Weights of a small mixture-of-experts language model, trained from scratch on English Wikipedia: 298M tokens.
Below are experts of layer 7 (counted from 0) of a mixture-of-experts language model. Rows are named up (a neuron's input weights, with its number), down (a neuron's output weights, with its number) and show model dimensions 0-127. Each number is 128 + 24 x the weight over its row's rms, rounded and kept within 0 to 255.
Before each expert's rows: "comes before" lists some tokens at least twice as common just after its tokens as in all text; "gets" lists some tokens that make up at least twice as much of what it gets as of all text. This comes from a sample of Wikipedia text that the model never trained on. Tokens count by the router's weight.

# expert 7
comes before: "| ", "|", "- ", "(", "and ", "is "
gets: ") ", "\" ", "- ", " ", "), ", "| "
up0 [137 125 157 102 122 108 141 133 177 136 124 121 147 141 105 134 143 137 147 119 113 114 151  82 161 126  95 137 141 145 163 124  96 127 149 129 123  91 115 114  89  83 119 115 116 111 135 118 130 150 124 151 134 134 118 151 127 162 101  96 147 105 106 134 126 160 125 120 129 135 101 186  96  75 144 112 172 160 101 129 157 127 140 126  98 139 159 123 141 155 177 181 152 112  70 128 129 148 127 168 101 100 160 133 126 115 125 161 148 118  96  92  89 123 102 110  94 109  81 131 151 163 138 134 149 161 127 127]
down0 [152 100 140 114 141  98 127 157  86 153 139 170 133 147 156 162 169 159 160 136 166 127 162 185 144 135 131 122 101 142 128 120 164 159 164 143 122 106  83 108  92 115 149 120 169 119 123 126 152 116 197 125 133 155 112 106 104 148  97 109 138 128 126 108 120 100 118 130 108 108 108  81  84 108 165 136 124 122 100 118 149  94  96 134 115 170 165 118 114 124 132  84 170 115 134 114 138 123 148 106 148 132 136 179 146  94 162 125 131 121 101 149 135 126 101 140 133 132 119 145 146 125 156 121 133 126 127 116]

# expert 33
comes before: "H", "B", "(", "K", "G", "L"
gets: "o ", "e ", "a ", "an ", "John ", "y "
up0 [ 84 157 127 170 151 181 147 127 122 143  94 149 123 121 179 119 130 150 157 150 142 147 127 142 142 176 117 166 108 109  94 101 105 138 146 120 110 123 114 118 147 127 139  90 118 156 101  97 140 134 140 161 118  93 147 159 155 130 126 122 157 111 122  94  97 143 112 110 146 110 151 124 107 149 146  89 120 104  95 117 145  98 144 158 122 156  81  95 116 137 139 168 147 135  92 130  88 116  65 158 108 142 137  97 155 106 124 150 120 121 138 106 179 138 126 107 138 142 127 130 176 122 114 140 125 144  96 134]
down0 [130  97 119  80 162 129 129 103  95 172 106  99 155 143  81 122 108 127 131 109  89 112 118 153 110 165 133 125 107 150 117  76  96  93 146 160 126 182 106 119 100 159 135  95 154 142 116 131 119 154 169 174 140 168 149 146 140 112 127 139 145 114 144 177 151  86  94 103 101 149 174 136 123  86 130 138 122 110 118 183 114  96  97 116  95 123 137 136  89 123 158  65  92 124 133 115 129 137 144 138 149 137 125 113 150  96 127 145 131 170 144 135 143  94 133 131  80 118 113 131  97 165 127 132 130 148 137 101]

# expert 34
comes before: "the ", "was ", "is ", "he ", "had ", "- "
gets: "which ", "that ", "in ", "who ", "of ", "It "
up0 [106 123 146 153 132  92  68 136 118 140 170  97  86 135 130 127 138  90 124  84 144  81  97 102 140 168 113 123 148 115  90  99 119 121 114 156 163 102 130 134 101 122 148  57  99 136  86 111 108 113  95 115 143 150 142 142  80 172 113 116  94 132 122 173 132 138 131 136 146 102 124 138 149 143 151 108 110  93 119 121 141 131 160 126  99 129 114 122 144 152 123 126 128 151 148 140  83 133 141 150  99 127 102 151 111 127 129 116 147 158 132 120 114 140 125 131 134 194 143 137 153 130 120 146 131 112 131  91]
down0 [114 121 134 130 117  76 185  87 171 161 112 130 119 126 150 138 140 118 145 142 144  95 119  95 126 113 129 113 174 125 113 149 151 127 132 115 129 141  84 105 131 104  96 117 186 171 136  89 107 100 102 174 118 112 159 123 154 153 107 147 142 105 115 144 127 109  94 132 124 169 123 122 153 116 117 139  87 111 133 133 151 165 103 112 125 130 146 154 151 137 161 128 154 141  97 114 134 127 110 178  85 134 134  92  85 136 124 139 115 136 101 124 139 123  88 154 138 114 146 106 128 166 162 143 112 126  89 117]

# expert 23
comes before: "of ", "in ", "and ", "to ", "for ", "was "
gets: "es ", "s ", "years ", "ation ", "time ", "tion "
up0 [110 125 129 140 113 118 138 155 141 124 135 153 143 164 128 127 137 110 137 159 135 139  99 147 129  91 120 125 162 121  99 163 119 136 115  90 131 100 138 146 181 121 149 123 187 149 144 142 125 134 155  94 133 119 114 126 138 171  89 136 153 157 160 114 110  81 124  92  91  94 150 151 123 134 145 105 145 142 144 100 135 152  95 112 113 100 123  85 152 133 118 120 135 146 160 117 102 110 157  99 117 108 144  61 100 111 155 156 117 158 136 118 111 118 154 107 130 179 125 175 126 140 108  84 133 136 123 150]
down0 [150 108 112  91 117 119 118 141 138 113 132 155 133 100  90 106 145 145  86  99 162 129  95 132 107 160 148  98 117 175  93 126 139 113  74 127 140 192 115 123 159 108 154 203 153  84 137 136 111 142 133 170 119 172 136 130 157 119 126 109  83 124 121 144 119 152 176 172 150 116 130 122 144 125  82 107 122 116 144 142 114 121 110 108 148 140 119 116  66 145 149 150 161 134 138  81 136 145 123 110 160 124 140 146 135 119 132 122 107 116 151 136 157  88 112 110 125 140 168 104 129 154 131 137 135 122 154 157]

# expert 4
comes before: "ed ", "ing ", "es ", "ted ", "n ", "e "
gets: ": ", "tic", "tur", "car", "fac", "provid"
up0 [118 157 117  94 138 144  90 158 100 109 103  88 138 141 120 106 158 109 133 114 121 104 150 146 130 129 137 111 130 121  94 122 130 130 124 121 194 143 108 104  89 122 124 136 176  98 108 118  98 139 165 152 158 130 133 137 131  91  94 126 114 129 120 139 144 106 124 125 144 108 145 127 193 167 121 129 154 115  88 103 142 148 138 140 131  92 143 111 103 138 163 172 119 119 123  97 163 155 112 115  96 146 138 131  84 142 122 144 179  99 137 111 152 135 114 134 126 141 171 157 169 143 129 110 167 100 118 117]
down0 [165 127  93 111 138 113 134 133 155 140 151 110 115 104 158 106 183 131 168 143 167 131 119 116 111 122 119 135 150 123 117  62 144 126 134 145 152 170 158 153 126 112 162 154 111 130 156 181 151 119 135 137 111 145  79  89 117 106 125  76 134 182 149 117 123 127  98 170 129  81 127  78 111 104 133 154 133 144 111 136 143 154 139 168 134  86 136 139 122 126 102 172 146 141 138 128 127 123 126 120 144 136 145 145 139 125 124 133 110 173 139 118 131 136  88 122 133  94 125 149 139 111 101 161 116 128 139 101]

# expert 22
comes before: "of ", "and ", "(", "in ", "by ", "for "
gets: "ing ", "ation ", "s ", "e ", "t ", "er "
up0 [142 119 119 131 115  80 104 139 115  98 152  75 137  75 146 118 173 106 147  94 158 114 131 156 140  98 125 147  99 146 131 116 145 114 140 128 107 144 142 126 155 124 117 129  92 114  91 162 178 122 115 168 159 102 106 146 118  94 159 161 181  85 165 145 150 141 109 155 109 146  95 143 131 182 148 139 132 133 178 137 130 101  74 133 172 132 149 109 147 127  99  88 145 167 110  97 149 123 153 143 114 157 106 115 127 146 131 159  86 126 111 122 155 141 150 132 127  97  80 135 105 139 119 146 148 157 125 118]
down0 [124 129  70  89 112 155 142 113 116 158 142 119 128 119 101 101 104 160 101 138 167 160 166 123  75 111 119 128 154 114 172 139 114 107 117 123 139 128  76  97 146 135 147  83 144 129 137 148 143  87 119 119 111 123  91 146 135 162 139 108 141 119 135 119 205 116 160 117 113 140 133 100 104 131 102 134 124 112 114 109  93 145 150 129 121 133 116  98 116 145 180 132 110 151 130 131 142 112 116 105 145 119 149 124  67 149 115  83 138 123 145 133 139 141  89 153 128 130 107 155 113 143 119 124 125 193 125 157]

# expert 19
comes before: "The ", "- ", "In ", "==", "| ", "He "
gets: "\n\n", ". ", "\n", "). ", "\". ", ".\" "
up0 [ 93 119  97 137 148 103 138 163 147 112 135 141 116  99 163 147 169 113 148 121  96 128 111 114  97 141 156 101 152 130 133 149 139 122 159 105 151 134 120 104 180  97 120 125  91 143 127 123 111  88 162 123  89 116 112 143 179 125 104  90 114  91 106 132 123 130  84 142 161 124  84 111 113 120 165 103 152 141 166 158 164 132 172 163 157 138 122 140  98  65 119 109 108 104 128 146 122 102 106 134 107 135 146 112 116 162 142 153 123 135 119 142 119  95 166 132 162 145  96 127 126  71 131 170 144 123 136 140]
down0 [ 81 123 131  92  99 199 164 124 110 148 165 127 149 118 158 137 132  99 117 143 136 134 153  93 125 108 157 106 102 137 132 106  89 158 144 149 146 145 186 111 160 161 136 125 106  69 162 117 183 129 119 154 140  92 158 173 114 127 120 126 119 131 102 158 139 164 140  85 170  95 106 112 131 115 112 149 147 146 118 124 128 138 100 106 127 105  94 130 132 170 153 137 121 150 123 125 155 162 131 106 149 168 110 109 130  79 128 102 139 141 116 145 114 132 110 166 120 133 127 125 148  91 118 139 140 142 131 131]

# expert 8
comes before: ", ", "\n", "a ", "i ", "'", "ia "
gets: "el", "an", "il", "on", "in", "al"
up0 [133 126 117  90 129 147 154 119 112 140 108 150 119 140 141 107 134 155 124 106 165  88 125 110 181 109  90 155 134 129  92 122 118 143 148 140 105 103 110 115 122 145 147 100 152 101 165 171 151 109 138 120 125 137 124 136 142 101 120 158 137 114 141 166 159  87  99 118 116  80 107 123 120 104 125 135 143 134 102 148 158  91 116 134 134  72 117 174 122 126 139 144 134 108 149 118 135 127 144 106  98 151 156 104  77 172 112 117 166  89 115 140 165  96 173 134 153 101  95 138 140 104 164 138 145  91 145  73]
down0 [142 170 181 120 138 134  74 144  99 112 121 172 150 113 162 159 125 109 167 122 132 136 169 124 103 109 138 100 119 121 119 149 163 162  69 109 123 144 158  84  51 140 139 112 121  84 105 157 133 175 100 135 141 135 103  77 111 160  81 145 153 160 161 107 133 134 133 125 127 124 118 149 144 133 137 111 146 155 111 132 143 135 122 119 139 134 132 115 109 139 124 142 126 172 139 136 120 149 140 116 128 110 149 118 147  75 103 189  81 125 132 108  95 105 141 121 116 159 109 132 128 101 137 116 137 147 158 125]